Weights of a small mixture-of-experts language model, trained from scratch on English Wikipedia.
Experts: 224 SwiGLU neurons an expert, a sigmoid router.
Below are experts of layer 6 (counted from 0) of a mixture-of-experts language model. Rows are named router (the router's row for the expert), down (a neuron's output weights, with its number) and show model dimensions 128-255. Each number is 200 + 20 x the weight over its row's rms, rounded and kept within 0 to 999.
After each expert's rows: a language model's description of what the expert responds to; "comes before" lists some tokens at least twice as common just after its tokens as in all text. This comes from a sample of Wikipedia text that the model never trained on. Tokens count by the router's weight.

# expert 63
router,226,217,213,203,201,180,190,162,203,197,196,200,216,170,210,183,244,219,198,214,216,214,214,211,231,170,198,223,207,179,200,198,216,195,165,233,191,195,207,186,202,193,188,218,186,219,214,207,189,203,192,176,187,199,187,212,226,213,218,160,215,196,222,214,224,197,212,207,193,169,169,157,199,228,192,207,218,190,229,194,176,215,205,175,162,191,209,207,171,214,191,206,194,195,215,201,193,196,213,224,181,215,197,205,209,210,190,217,183,181,174,191,230,221,191,187,211,195,196,196,193,252,229,162,198,215,214,190
down0,188,172,192,182,177,208,174,201,198,214,213,199,180,198,185,178,182,214,243,215,193,208,178,209,200,227,180,212,197,213,190,197,196,189,225,182,197,172,203,212,201,216,188,215,205,166,242,189,190,187,221,199,172,189,213,207,215,207,172,214,228,217,217,254,190,192,179,162,179,194,253,216,196,217,182,206,197,219,189,168,211,183,232,229,176,199,172,230,209,213,181,197,154,207,195,190,173,181,190,237,184,175,165,203,197,245,189,225,207,205,162,187,232,197,200,164,208,188,207,199,250,220,224,217,235,207,190,213
down1,201,188,206,214,207,225,198,214,201,234,222,182,205,167,229,228,224,202,226,188,200,211,146,164,207,192,199,190,189,180,156,202,188,205,178,244,205,224,235,210,200,229,202,197,221,207,226,197,187,213,190,188,168,191,174,172,204,225,212,198,229,191,197,166,221,227,217,203,180,191,211,200,217,222,228,208,178,202,201,192,239,198,199,227,230,202,215,175,199,174,218,216,211,202,146,193,205,177,220,218,207,189,219,212,245,188,237,196,212,211,190,208,206,182,214,231,218,225,180,231,197,224,196,190,213,191,207,210
down2,190,197,211,201,229,199,181,189,212,214,173,168,200,234,179,196,202,189,212,219,210,181,201,209,229,202,185,183,191,209,206,147,213,178,187,187,163,224,207,209,202,255,192,215,199,192,202,207,216,183,210,226,183,188,188,201,174,220,234,177,206,171,193,201,208,197,172,153,187,209,224,204,200,198,194,213,215,199,204,186,206,188,196,184,181,203,195,202,212,206,228,180,206,165,232,215,237,197,194,213,188,197,184,207,173,196,179,194,211,163,188,217,220,210,213,195,202,217,199,226,153,219,211,208,203,166,207,177
down3,228,195,203,175,192,207,215,191,178,212,215,194,201,210,220,214,162,213,208,185,198,217,165,208,202,207,191,201,193,217,209,169,219,218,143,207,150,170,190,199,178,198,195,211,193,178,244,203,212,200,188,162,201,153,226,190,197,241,176,221,145,188,174,190,220,219,223,236,203,214,194,185,228,192,205,255,195,223,199,164,185,208,185,223,198,195,193,178,193,241,198,186,202,204,231,181,227,198,209,199,182,186,227,193,218,215,218,206,215,215,200,198,188,152,204,192,209,201,214,186,232,197,202,220,207,214,219,202
down4,215,184,200,192,196,195,209,198,197,202,173,188,193,172,183,213,168,196,241,214,222,206,231,188,200,165,231,203,174,177,223,178,201,191,188,188,214,194,212,176,233,166,174,182,203,180,202,237,185,199,205,157,166,200,168,218,191,212,216,195,177,177,199,172,199,246,197,187,174,181,204,215,232,196,192,176,203,187,191,212,191,226,201,183,146,226,177,206,172,213,184,223,171,164,206,203,160,195,191,203,234,229,199,197,223,251,218,201,218,169,194,190,206,209,160,198,181,183,198,181,201,221,208,196,204,200,222,202
down5,218,219,198,222,194,201,191,241,177,213,219,188,253,232,204,186,211,252,210,228,185,214,173,190,184,224,197,228,211,181,171,244,170,204,189,180,229,222,195,179,219,198,198,194,185,202,232,195,183,198,192,213,228,192,199,192,248,186,245,189,190,203,198,212,197,155,198,200,185,191,188,203,217,210,219,210,234,197,194,186,212,191,229,167,216,238,224,199,195,216,172,215,211,233,195,241,190,224,177,204,197,213,217,166,206,195,183,199,200,188,213,166,199,221,224,227,231,186,193,216,190,197,221,227,183,182,191,211
down6,191,198,242,194,194,182,165,224,235,188,221,189,222,189,254,202,213,205,206,194,183,178,225,229,201,194,193,198,228,219,209,244,192,185,195,208,215,220,196,217,185,175,222,213,219,233,186,201,171,204,201,229,185,209,193,212,187,154,214,193,202,209,200,224,230,249,202,164,217,225,215,172,182,177,216,192,165,219,197,198,134,208,234,176,205,213,209,214,228,177,171,219,188,191,215,131,201,183,224,204,190,204,195,178,186,220,218,192,220,202,208,179,181,193,220,195,190,198,201,207,196,211,193,224,163,195,186,195
down7,196,219,240,172,219,204,201,191,158,210,199,179,236,185,199,206,203,214,189,195,201,183,238,168,188,187,212,199,193,209,188,189,184,196,193,247,217,209,198,231,169,215,161,220,238,197,214,207,243,193,212,191,202,199,187,183,227,234,201,187,201,203,197,198,170,192,203,175,221,196,188,211,178,209,234,205,161,216,206,208,191,184,180,188,202,185,202,170,200,213,194,169,212,191,205,219,203,200,189,243,179,188,216,165,226,200,212,226,211,186,184,186,218,190,201,184,170,230,198,216,199,191,198,207,153,190,173,172
Description: Bo pieces and verb-prepositions. Bo/bo starts (body, Bobcats, Bolaños), prepositions like of, in, from after verbs or member, and verbs such as form, host, join.
comes before: " the", " a", "dy", "ed", "x", " of"

# expert 43
router,238,227,236,198,199,217,192,177,217,212,186,224,188,149,184,165,208,197,182,237,180,217,193,207,209,177,223,208,185,184,213,204,204,195,187,228,202,189,183,154,185,194,191,222,186,207,259,197,221,226,214,202,190,201,209,201,216,211,215,156,196,207,203,186,215,231,221,205,239,188,187,170,190,239,187,201,253,211,224,197,188,214,187,175,159,178,215,205,188,211,185,220,187,194,180,176,234,195,197,209,189,179,181,194,204,173,186,187,190,203,184,198,219,210,209,205,203,184,175,210,185,207,185,172,194,183,221,192
down0,228,169,215,220,217,221,187,200,181,256,203,210,160,222,187,201,172,212,192,205,214,207,198,160,183,205,207,217,199,208,224,187,196,197,182,210,196,189,215,196,178,205,191,177,211,219,197,235,213,225,198,226,202,174,200,200,221,217,198,176,205,173,212,218,181,206,171,187,202,188,196,180,212,186,233,222,194,170,160,211,181,162,191,214,198,172,179,171,183,165,201,197,207,187,200,219,239,179,179,230,208,194,196,180,241,183,213,162,214,230,216,181,220,237,184,207,149,157,167,175,174,210,207,199,186,203,198,189
down1,216,195,160,212,171,202,222,211,194,208,177,184,235,163,215,170,214,181,211,185,172,145,198,187,192,210,211,203,221,205,207,229,201,217,200,210,189,189,202,215,220,183,202,168,192,198,237,237,176,216,197,187,214,195,200,207,205,238,218,196,201,224,215,176,176,185,217,179,200,222,207,211,230,189,193,193,168,207,231,194,170,177,201,226,160,218,225,191,219,207,210,192,234,226,194,193,215,176,212,200,230,205,233,207,199,222,190,184,226,170,157,200,179,187,196,169,173,223,206,178,204,201,202,176,214,200,222,210
down2,222,173,192,203,203,182,207,205,208,194,175,204,210,170,196,213,159,251,214,235,203,199,201,183,214,197,246,174,192,225,227,199,218,240,194,181,217,199,160,197,161,205,180,181,190,200,209,222,208,202,207,179,206,216,211,215,203,201,208,196,237,226,189,251,216,155,206,216,231,210,178,177,224,199,212,206,211,217,191,194,211,202,205,178,200,181,232,210,177,192,210,205,221,199,193,208,232,194,196,240,231,151,177,211,212,191,200,200,251,200,201,198,193,194,223,193,174,180,196,208,173,196,187,180,175,192,207,236
down3,189,223,179,195,228,192,210,185,190,196,222,264,192,181,194,202,186,197,192,185,214,208,188,227,223,196,205,170,224,198,214,241,188,205,180,224,206,213,166,242,195,191,202,221,197,198,206,209,186,228,209,191,182,209,171,214,210,207,165,208,176,179,180,161,227,176,174,186,194,225,193,190,176,197,212,219,197,203,206,201,183,219,219,253,196,221,213,188,168,201,197,202,178,196,222,203,184,207,247,185,236,189,192,186,208,181,148,189,221,184,210,240,185,176,184,197,207,187,157,214,208,160,218,214,198,222,212,212
down4,163,186,200,175,196,195,199,202,235,199,192,144,186,216,197,180,225,188,202,206,213,162,203,185,190,206,227,202,174,192,208,167,187,183,216,220,217,220,190,225,241,192,207,200,209,166,207,205,210,182,193,229,172,204,187,200,214,201,173,210,194,206,192,235,192,216,212,195,199,163,193,204,184,173,193,180,195,172,214,199,229,179,220,230,214,230,200,197,205,166,197,195,187,179,193,235,169,217,196,231,208,176,253,203,226,184,199,205,233,176,184,251,206,211,221,170,183,175,189,196,202,198,189,225,214,232,224,175
down5,189,180,193,213,216,207,229,173,208,210,202,197,169,177,201,206,188,190,170,214,190,224,204,186,202,168,222,198,193,193,192,195,208,218,233,179,183,218,199,211,210,212,177,185,193,194,211,192,199,197,208,158,233,164,200,212,222,223,179,185,196,245,239,237,204,201,233,206,189,188,181,186,189,220,190,185,236,219,177,226,187,210,169,189,242,210,210,192,199,179,204,168,205,213,152,239,209,249,184,177,205,181,193,194,195,233,192,188,219,207,193,226,199,181,214,212,208,199,240,185,219,219,179,235,210,178,228,221
down6,210,207,198,229,173,207,215,210,203,221,153,193,214,177,174,188,177,225,200,213,183,223,200,215,190,226,199,206,168,202,191,202,223,188,204,236,219,183,172,199,200,172,208,233,210,187,192,217,217,197,176,202,241,190,224,185,252,194,214,188,173,199,192,211,200,242,200,202,197,202,201,176,189,186,220,171,212,207,201,226,201,200,214,222,213,210,204,214,189,222,214,196,175,201,216,187,244,184,201,177,202,205,210,193,200,258,185,221,210,191,189,223,205,198,246,225,213,211,183,220,184,179,213,162,176,233,180,180
down7,204,222,233,178,240,221,198,222,225,198,202,193,219,185,201,221,184,244,178,215,194,209,218,212,219,205,197,175,244,189,206,200,182,198,165,169,211,219,218,191,224,159,221,220,238,222,169,200,210,193,217,186,196,173,191,228,204,202,209,231,218,217,181,214,197,195,211,205,185,173,202,197,183,154,186,241,177,202,214,192,199,178,214,217,190,187,179,197,183,218,204,201,166,202,196,177,198,175,158,193,175,201,204,203,180,202,219,213,218,168,216,189,217,204,166,221,158,220,202,197,186,200,198,195,182,203,165,204
Description: T and word-start fragments. Capital T or M and early word fragments split oddly, such as fa, at in satisfying, pt in captured.
comes before: "ur", "ure", "w", "ct", "point", "ment"

# expert 46
router,218,209,209,176,218,180,181,194,188,224,182,180,195,183,213,203,234,198,175,212,187,215,186,221,243,191,194,215,203,175,216,213,173,197,184,249,216,197,201,168,206,184,201,219,205,195,222,192,216,216,212,224,201,212,187,194,220,212,225,165,240,187,181,201,209,212,231,198,217,179,182,153,195,216,184,201,214,162,231,164,156,231,214,171,189,172,227,208,185,224,186,217,176,208,214,216,208,182,203,223,189,211,211,197,192,213,215,182,200,194,172,228,197,225,236,196,193,166,186,185,194,211,195,179,180,212,216,183
down0,186,200,231,195,203,173,182,146,180,214,221,188,226,205,169,165,212,208,229,188,202,191,169,217,202,189,228,193,203,185,186,212,212,183,199,197,192,219,197,184,232,207,206,208,178,239,145,218,239,253,191,240,242,210,171,181,236,184,195,189,198,230,193,217,182,184,189,184,185,185,212,216,166,218,197,180,234,225,235,186,180,211,206,222,187,230,204,179,230,189,218,218,207,202,208,164,183,226,200,207,195,204,193,177,195,203,200,213,200,145,195,193,199,220,209,205,190,187,205,175,195,166,201,233,195,194,221,183
down1,211,210,187,157,174,244,193,188,185,195,225,176,155,201,160,223,176,224,232,203,195,180,198,215,190,241,187,185,196,185,180,197,202,222,230,231,195,205,198,191,183,190,189,220,226,187,207,202,192,170,179,203,190,174,190,221,187,165,177,209,217,185,217,208,160,218,187,205,236,186,212,206,218,175,172,194,230,173,190,186,196,232,211,195,195,203,205,178,161,195,209,174,225,200,208,200,215,204,237,178,167,200,226,224,250,202,203,146,202,197,169,201,199,223,222,181,193,192,160,214,197,198,180,232,227,202,182,165
down2,189,208,192,193,199,203,198,178,184,196,210,207,181,231,200,196,191,179,195,180,194,212,249,220,210,195,240,216,194,206,220,188,248,192,223,201,219,205,171,167,159,193,228,222,212,184,188,196,208,217,207,187,170,232,200,196,190,224,199,156,191,203,200,190,174,201,225,201,182,175,184,158,250,209,201,236,195,193,215,182,185,176,206,177,226,163,207,168,218,190,186,231,202,189,219,204,204,196,179,233,187,208,231,221,176,182,166,242,215,195,191,192,199,190,198,178,198,199,190,173,231,199,233,218,222,210,206,202
down3,200,240,217,217,188,194,193,212,201,200,192,180,243,212,196,177,164,210,213,201,203,187,142,194,221,224,204,217,186,189,200,199,162,192,197,203,186,169,178,194,211,146,197,227,172,199,207,221,238,217,178,185,180,211,179,202,178,175,203,197,181,176,219,175,207,204,203,177,219,190,202,218,215,165,242,227,206,234,203,204,218,211,218,174,214,190,239,184,165,201,216,215,192,196,241,250,199,215,214,191,194,205,206,211,242,209,215,228,220,219,220,161,211,188,221,244,175,200,194,227,205,199,221,182,161,170,194,187
down4,226,190,163,203,201,185,194,204,191,188,196,173,166,211,184,221,205,225,187,200,209,194,241,221,202,173,197,200,195,201,212,194,170,183,188,237,204,230,187,200,213,171,171,196,187,227,171,230,178,216,172,208,148,203,183,197,202,221,219,214,220,195,165,165,249,194,224,178,214,210,197,196,191,186,232,175,209,187,179,202,184,190,207,177,211,210,220,164,211,213,204,238,193,199,162,197,198,213,190,201,196,205,211,181,182,191,202,229,193,219,185,223,176,159,198,203,216,183,178,218,221,189,198,211,181,221,165,196
down5,204,207,184,219,232,227,173,211,196,222,191,197,196,198,187,172,203,202,216,258,196,203,184,218,220,156,195,182,199,229,232,187,195,194,177,202,218,201,198,214,249,167,216,225,213,186,195,203,195,228,199,175,195,209,172,169,200,230,159,173,254,182,188,223,193,200,231,190,203,201,200,213,241,235,202,163,226,197,182,203,202,183,186,208,239,163,179,199,221,183,243,197,228,178,213,212,216,185,183,222,189,167,230,235,179,218,217,225,220,201,202,182,161,224,174,193,212,176,196,189,227,210,192,177,196,204,167,197
down6,192,188,217,205,172,257,224,199,193,219,217,198,210,221,195,171,194,217,227,203,205,195,210,189,222,193,207,186,205,194,194,207,188,198,236,190,207,190,238,227,192,187,208,241,195,223,195,235,165,161,200,184,148,223,176,193,194,174,167,196,195,221,209,216,206,207,181,203,177,222,215,222,217,249,178,197,205,174,195,222,188,181,222,212,186,170,201,207,202,177,184,199,184,233,198,178,208,220,249,227,191,239,183,156,182,219,203,214,184,186,231,235,188,198,216,179,169,204,235,218,172,215,184,194,182,190,208,194
down7,188,175,204,204,183,200,195,165,186,189,166,227,191,210,204,248,194,205,213,179,205,194,225,199,208,203,216,187,193,196,218,184,203,217,183,216,209,182,206,209,231,183,202,217,187,191,215,195,194,182,201,212,188,205,178,213,191,195,180,204,187,193,229,207,190,183,184,190,217,238,221,173,184,203,237,168,171,189,210,223,188,212,165,218,198,232,174,247,231,192,251,228,173,196,217,193,220,174,215,188,212,218,227,185,193,204,197,234,204,219,185,202,181,167,200,181,207,218,198,189,198,202,182,195,254,182,216,206
Description: Verb stems before inflection. Bare verb stems awaiting an ending like -s, -ed or -ing, such as work(ed), use, play, claim(ed), include(s), follow(ed), of(fer)s.
comes before: "s", "ing", "ed", "d", "ment", " of"

# expert 5
router,215,225,203,207,204,196,157,187,189,212,199,169,198,153,211,185,268,208,190,192,213,194,214,193,213,153,185,214,217,172,178,212,188,176,183,232,213,221,196,179,207,204,175,211,182,195,196,230,212,202,207,177,206,224,182,200,195,210,235,170,213,190,193,218,219,201,214,204,208,173,175,153,172,219,198,198,221,174,233,190,153,204,217,149,182,189,252,195,200,220,189,231,168,208,185,204,214,187,203,208,190,181,188,188,189,190,219,200,197,194,175,200,216,215,216,207,210,192,217,197,157,206,197,189,200,214,216,176
down0,196,192,178,228,169,234,210,209,204,171,201,196,163,198,202,223,195,192,210,214,185,212,201,203,154,206,176,170,194,193,190,221,191,204,193,175,216,226,196,185,179,207,208,218,207,193,239,196,202,204,222,211,230,198,204,238,212,207,217,201,205,226,183,201,212,199,221,222,209,184,172,222,181,188,209,217,175,230,215,236,237,208,193,211,250,224,199,202,199,160,188,187,222,192,179,201,172,181,181,233,197,163,223,201,184,211,204,179,200,232,198,160,209,178,172,209,208,194,196,243,199,208,184,179,195,200,197,175
down1,181,208,187,213,243,203,237,163,208,185,226,178,169,165,223,203,231,178,186,197,191,185,208,197,180,211,191,198,210,207,202,229,199,187,180,212,168,184,160,208,205,168,213,167,225,203,221,196,204,220,195,164,178,198,180,225,208,176,184,222,204,180,190,208,198,247,202,189,164,164,213,214,166,198,186,210,180,186,181,194,198,211,206,191,199,217,176,223,199,184,204,214,176,214,218,190,213,157,203,208,221,193,170,174,187,211,255,197,213,210,197,191,160,211,189,242,194,182,170,225,181,196,180,235,179,181,188,198
down2,193,214,193,211,196,221,188,168,210,224,225,204,192,217,207,166,172,185,197,172,186,197,205,173,195,228,202,195,215,218,232,201,223,233,229,207,171,201,175,186,165,193,193,208,204,203,209,207,182,233,272,176,190,237,171,202,198,169,171,197,198,199,207,178,194,161,198,176,175,179,216,200,227,187,207,197,207,189,232,204,223,185,189,221,257,197,214,208,198,184,200,220,215,189,214,182,220,175,209,206,168,218,225,236,207,201,226,192,219,157,163,199,228,184,216,196,188,203,199,200,220,226,179,202,182,179,197,204
down3,154,208,208,209,217,222,178,215,205,206,182,160,197,182,213,237,187,232,201,235,177,189,190,171,193,189,189,203,181,210,222,203,181,203,225,203,190,181,198,224,199,183,205,237,229,186,178,170,188,200,217,219,219,210,175,226,206,178,206,207,194,209,193,219,200,203,214,219,172,217,175,236,205,208,226,202,198,202,178,184,195,161,201,168,183,184,173,165,198,195,204,214,178,202,176,219,207,228,203,173,217,213,178,184,226,202,218,210,201,242,232,232,178,190,192,195,215,192,202,229,197,213,175,206,186,174,155,173
down4,208,206,202,191,191,206,187,227,217,178,221,221,188,204,179,224,193,218,176,216,197,233,178,187,210,154,190,184,203,184,191,204,211,184,211,218,228,209,177,174,179,200,205,178,228,213,165,170,189,231,206,178,191,172,194,203,195,185,234,206,222,199,181,206,174,228,212,194,192,205,202,215,178,190,231,200,236,186,159,173,202,214,232,222,211,210,198,189,191,194,257,224,216,196,211,213,209,188,192,227,179,248,215,190,196,188,159,218,168,203,210,157,210,170,218,220,221,197,206,201,169,185,207,199,176,199,198,210
down5,222,189,183,197,159,196,171,181,216,207,173,206,196,187,242,190,252,209,165,198,227,133,199,188,181,190,213,230,166,178,203,183,238,185,203,203,236,182,209,216,188,213,187,171,187,222,184,174,190,220,197,211,169,164,211,196,231,216,192,182,184,181,175,204,193,214,216,193,181,177,198,194,200,204,199,208,197,202,205,186,213,171,204,220,219,231,220,180,224,227,194,229,193,203,173,233,186,201,163,175,228,169,186,204,195,195,181,230,190,205,185,176,173,230,209,195,195,174,184,216,177,195,146,208,199,159,239,205
down6,198,193,179,249,167,213,182,181,199,165,177,190,207,209,203,200,184,206,207,200,213,206,198,180,200,185,179,246,215,225,230,203,191,192,234,227,208,221,228,207,190,199,202,193,191,178,193,191,189,203,189,181,174,225,168,194,175,181,190,242,212,173,209,174,244,191,205,181,181,166,190,195,196,196,200,187,209,207,224,187,220,227,178,219,205,199,202,189,186,238,210,214,220,226,209,215,213,182,177,193,185,209,147,179,219,230,203,232,168,201,212,182,206,206,214,149,165,188,169,221,183,230,200,195,169,241,209,171
down7,175,191,188,188,208,194,164,221,207,213,202,214,209,162,255,188,220,181,177,186,242,246,207,150,204,215,201,186,213,232,148,183,163,192,153,190,215,224,192,168,218,144,167,192,176,203,224,205,233,166,198,203,218,178,226,162,186,225,185,225,178,233,190,190,168,212,237,197,198,199,233,192,191,188,192,217,187,203,205,195,231,196,187,176,216,213,185,250,189,190,199,186,187,194,192,207,224,203,211,188,212,192,192,185,223,204,245,195,210,227,167,241,227,205,163,216,224,196,198,192,205,211,194,199,191,204,210,210
Description: Role and position words. Mostly "as" introducing a role (Hahn as Agatha, acting as a), plus "under", "head", "became", "out", and "km" before distances.
comes before: " of", " a", " well", " the", "ly", "emb"

# expert 27
router,207,217,214,188,201,184,192,192,194,200,170,209,216,153,184,183,281,210,165,216,208,218,189,216,245,184,220,216,194,189,193,188,189,192,159,216,201,213,188,169,227,163,194,202,194,201,196,216,220,206,178,201,220,205,187,189,210,190,219,177,212,173,207,186,200,193,198,198,212,176,193,167,173,236,193,206,227,167,231,166,163,202,205,166,188,188,212,189,178,218,204,194,183,189,205,198,200,211,226,210,187,194,209,180,222,215,192,204,163,185,184,192,214,202,197,167,189,178,179,193,162,227,181,195,189,204,220,194
down0,188,189,169,230,208,224,223,217,202,183,199,203,190,214,207,188,175,224,200,235,199,197,163,200,187,235,195,210,228,197,194,209,213,188,189,203,215,220,233,163,230,194,217,186,210,192,196,195,187,175,175,229,208,242,231,164,219,183,212,189,220,187,193,192,208,223,202,177,235,192,207,240,219,208,220,187,220,188,185,207,180,189,234,198,204,190,184,198,189,210,252,216,178,231,167,172,195,204,188,221,220,180,186,203,195,218,207,217,170,197,173,167,209,222,228,235,157,169,219,205,244,212,224,175,199,181,222,202
down1,210,197,170,206,229,200,181,208,171,195,240,232,199,192,196,189,218,204,212,193,224,211,218,174,206,192,209,197,186,184,208,201,210,204,213,196,201,189,210,198,192,227,195,210,194,210,203,208,187,170,202,192,220,255,224,163,174,210,157,163,205,195,184,166,215,227,184,188,202,198,187,187,203,179,192,187,224,208,197,188,176,198,166,191,201,171,183,203,197,140,209,218,165,227,231,210,193,206,193,178,171,171,163,233,192,200,198,215,205,204,194,184,155,250,187,223,236,221,211,202,169,212,186,171,208,211,233,201
down2,234,222,224,209,209,197,205,199,198,212,193,206,191,204,224,190,220,221,192,223,214,196,265,186,214,211,219,224,223,211,212,191,195,198,225,172,223,195,191,194,179,187,216,219,189,220,163,212,209,215,204,231,188,203,229,186,212,203,192,219,194,171,203,204,234,207,179,206,170,222,214,211,213,221,198,200,193,211,221,195,204,188,212,202,200,234,190,216,200,184,210,199,181,205,212,227,166,222,220,172,195,228,201,246,203,217,201,206,209,213,187,187,198,217,200,217,169,175,194,162,218,199,185,227,224,202,231,191
down3,200,183,193,188,218,185,191,180,199,181,210,214,211,231,189,180,209,217,188,173,191,159,157,207,203,204,189,166,213,223,197,223,217,167,202,208,244,209,194,204,223,194,193,185,223,168,224,184,197,195,207,201,200,201,209,206,215,183,220,185,197,181,155,224,227,242,191,180,222,220,235,230,222,150,170,204,182,199,219,200,196,207,208,158,172,158,207,204,194,228,208,239,194,222,172,220,167,226,218,182,196,196,188,214,212,212,181,212,233,237,222,187,185,210,177,207,200,189,212,203,177,207,249,221,199,211,217,208
down4,207,234,229,194,204,174,205,203,208,162,206,223,198,219,195,212,198,213,162,173,165,199,212,172,219,188,214,190,220,192,210,202,211,190,242,185,183,207,198,215,203,206,161,220,222,188,179,199,156,184,201,203,185,212,188,183,190,226,200,215,185,222,192,176,202,214,180,217,226,210,222,189,210,193,191,192,185,180,212,211,213,217,198,199,192,244,170,180,203,170,203,172,181,217,193,202,160,204,180,217,214,224,182,175,158,224,197,165,182,207,217,221,174,198,215,190,174,239,203,260,181,170,182,226,221,192,181,206
down5,194,214,226,185,190,225,197,208,156,197,175,197,214,180,212,202,206,191,206,223,217,195,229,186,207,187,201,218,196,217,212,196,231,219,217,219,237,227,211,213,207,197,206,195,215,201,204,225,196,198,177,183,171,194,222,226,221,170,208,191,235,225,222,153,213,195,173,179,153,187,187,177,215,225,163,159,210,157,199,202,208,188,220,174,190,228,194,204,173,218,209,194,225,167,182,196,190,176,173,198,179,203,185,196,219,193,169,232,185,189,169,203,211,169,194,236,212,231,199,205,177,210,218,210,217,151,227,192
down6,194,194,186,196,199,177,212,169,209,197,191,212,213,191,199,197,209,207,142,239,212,239,199,165,188,242,181,208,178,201,183,179,185,213,167,188,192,223,200,201,207,210,209,168,219,194,160,180,240,200,210,201,221,205,219,221,173,207,205,190,203,243,196,214,198,216,197,210,212,199,209,211,207,224,182,181,226,218,163,159,202,197,187,220,177,159,229,220,229,200,184,183,204,190,166,194,224,178,184,182,191,222,179,208,218,188,212,224,165,203,212,194,220,207,187,204,213,198,189,181,212,193,219,196,208,208,185,185
down7,213,216,203,200,197,222,197,141,231,155,191,212,240,212,177,162,199,213,203,197,223,217,207,209,212,188,208,223,198,196,189,224,189,176,178,180,191,221,239,216,186,216,209,171,205,212,215,205,194,192,239,219,183,194,208,214,203,151,191,162,206,191,222,216,215,183,162,170,207,214,213,200,187,211,193,175,185,216,200,196,210,211,179,185,233,212,172,201,171,165,214,206,243,213,213,184,248,183,193,220,184,202,215,221,201,208,196,163,225,201,167,191,200,156,206,222,214,218,208,228,209,199,164,209,186,180,199,216
Description: Prepositions before dates/places. Prepositions such as in, on, of, during, from, between that introduce dates, events or places in biographies and sports histories, e.g. on August 5.
comes before: " the", " 19", " a", " 18", " his", " their"

# expert 4
router,196,233,217,178,192,208,178,188,203,219,195,195,188,193,222,167,242,192,213,206,197,189,218,238,221,176,180,207,217,204,212,203,184,184,190,226,235,176,184,173,210,170,170,221,187,207,250,191,209,238,203,183,199,191,186,222,231,204,204,177,220,197,205,204,219,205,230,206,227,181,202,151,208,225,196,200,205,179,230,195,133,191,226,159,194,188,218,180,187,229,166,213,187,187,192,212,217,199,219,214,190,200,174,229,208,215,208,192,195,182,170,212,225,217,211,189,193,176,198,181,176,219,208,186,184,188,222,190
down0,234,190,203,228,222,193,237,201,210,210,192,218,167,168,174,192,182,182,204,197,206,208,227,188,173,190,196,195,178,205,208,197,195,237,232,194,196,211,225,207,206,214,203,193,202,191,154,183,213,217,184,211,189,207,209,197,210,223,198,201,168,180,201,188,176,212,210,169,222,222,187,190,197,224,199,220,222,174,217,220,222,209,210,211,223,198,210,259,204,228,203,191,210,225,216,203,215,195,216,207,212,206,217,209,198,175,181,195,145,178,191,186,166,170,158,196,216,195,153,225,213,187,210,233,200,232,185,206
down1,199,190,207,208,190,188,174,232,194,185,175,208,221,183,193,187,206,220,199,168,176,224,227,191,188,185,186,213,189,180,201,190,220,207,207,224,197,196,197,229,180,170,221,211,194,179,221,225,212,190,223,185,218,206,206,209,202,201,215,218,210,186,151,164,208,171,160,203,235,205,254,167,203,171,180,170,216,232,186,185,201,220,185,199,189,204,203,219,179,193,204,217,192,165,220,205,209,193,213,187,231,219,176,185,199,188,161,192,230,191,203,194,244,233,197,198,190,198,204,210,220,203,215,180,194,183,177,228
down2,204,193,213,206,220,239,213,188,203,196,193,216,174,197,225,225,223,217,167,196,224,218,186,206,217,184,209,209,171,210,182,200,174,190,211,216,220,242,184,184,179,187,194,230,234,204,183,198,182,197,204,209,215,208,207,180,212,189,217,197,172,217,184,198,186,193,204,222,230,187,209,216,214,184,186,221,216,194,205,161,196,186,166,227,220,186,172,196,211,220,191,169,172,210,176,166,189,204,180,185,208,183,233,185,178,214,185,209,216,186,181,242,193,208,218,170,172,209,223,193,221,142,208,244,226,191,255,159
down3,140,205,204,184,173,178,194,167,219,268,194,197,232,202,203,227,200,146,210,241,198,217,197,206,186,229,181,215,184,177,191,191,203,196,182,172,196,223,161,207,195,189,213,203,212,210,192,184,230,193,225,193,193,223,170,178,191,186,187,177,177,185,240,178,219,209,185,209,183,195,182,192,161,203,195,206,188,182,205,191,200,208,190,199,207,180,187,203,198,201,192,231,167,195,228,218,221,218,193,159,210,180,217,183,226,177,206,207,201,222,192,176,216,204,184,174,194,190,191,208,236,196,210,215,239,179,197,199
down4,207,206,186,188,202,209,169,212,215,193,174,192,205,181,195,189,211,188,202,228,200,227,180,200,242,178,203,171,218,205,188,200,175,166,181,191,227,206,216,200,220,192,214,209,162,208,213,215,226,202,212,189,204,216,203,171,238,177,215,158,214,183,210,222,167,187,231,202,198,194,178,173,198,215,218,215,226,204,187,189,187,200,185,199,200,245,166,211,211,169,218,192,214,186,176,182,179,247,191,206,191,203,192,179,178,243,192,195,196,165,210,202,181,184,194,216,195,216,184,218,204,210,182,198,191,170,205,184
down5,225,226,174,209,211,191,234,203,170,199,211,213,210,225,169,169,186,208,194,198,183,211,170,209,183,195,240,179,208,218,223,241,205,181,213,196,210,244,137,186,198,237,222,256,197,184,178,184,184,216,203,170,210,189,215,188,226,202,208,242,156,211,213,236,211,195,182,193,212,176,221,207,184,239,221,184,157,189,206,170,227,192,176,188,214,216,179,232,189,202,191,232,190,190,198,189,216,204,203,230,202,213,191,199,149,166,212,205,201,173,219,197,204,201,195,204,212,165,219,200,183,196,174,191,221,191,182,216
down6,187,246,235,203,232,176,206,237,217,174,212,188,194,225,236,227,211,211,185,182,231,213,186,203,194,201,180,205,173,168,182,202,206,174,206,205,235,213,205,190,204,205,201,196,193,184,187,167,206,179,211,166,177,205,203,188,171,187,151,203,186,216,179,167,199,177,176,214,193,193,174,190,199,181,185,220,193,202,233,194,206,209,188,206,205,176,219,211,170,218,200,196,209,218,157,218,208,203,191,202,208,197,220,184,186,177,172,218,189,204,197,220,222,254,223,188,216,194,235,237,220,260,156,231,199,169,161,245
down7,167,202,187,177,194,230,201,237,200,206,217,199,211,228,237,198,193,186,248,209,189,213,178,214,187,217,207,183,188,202,168,202,214,203,219,205,202,189,216,238,213,196,217,210,222,153,224,190,199,214,201,212,201,217,231,172,169,194,175,174,167,192,190,233,193,234,224,228,195,211,211,185,206,209,234,214,179,167,199,172,200,216,211,197,198,164,172,225,247,226,175,203,206,227,212,182,200,216,233,201,227,212,199,198,188,216,194,170,211,218,196,194,215,197,199,203,143,173,217,216,180,200,206,178,182,246,215,204
Description: Indefinite articles and determiners. Articles and quantifiers starting a noun phrase, mostly a, an, A, plus no, every, another, often after prepositions like with, in, of.
comes before: " ", "cc", "c", "rm", "n", " new"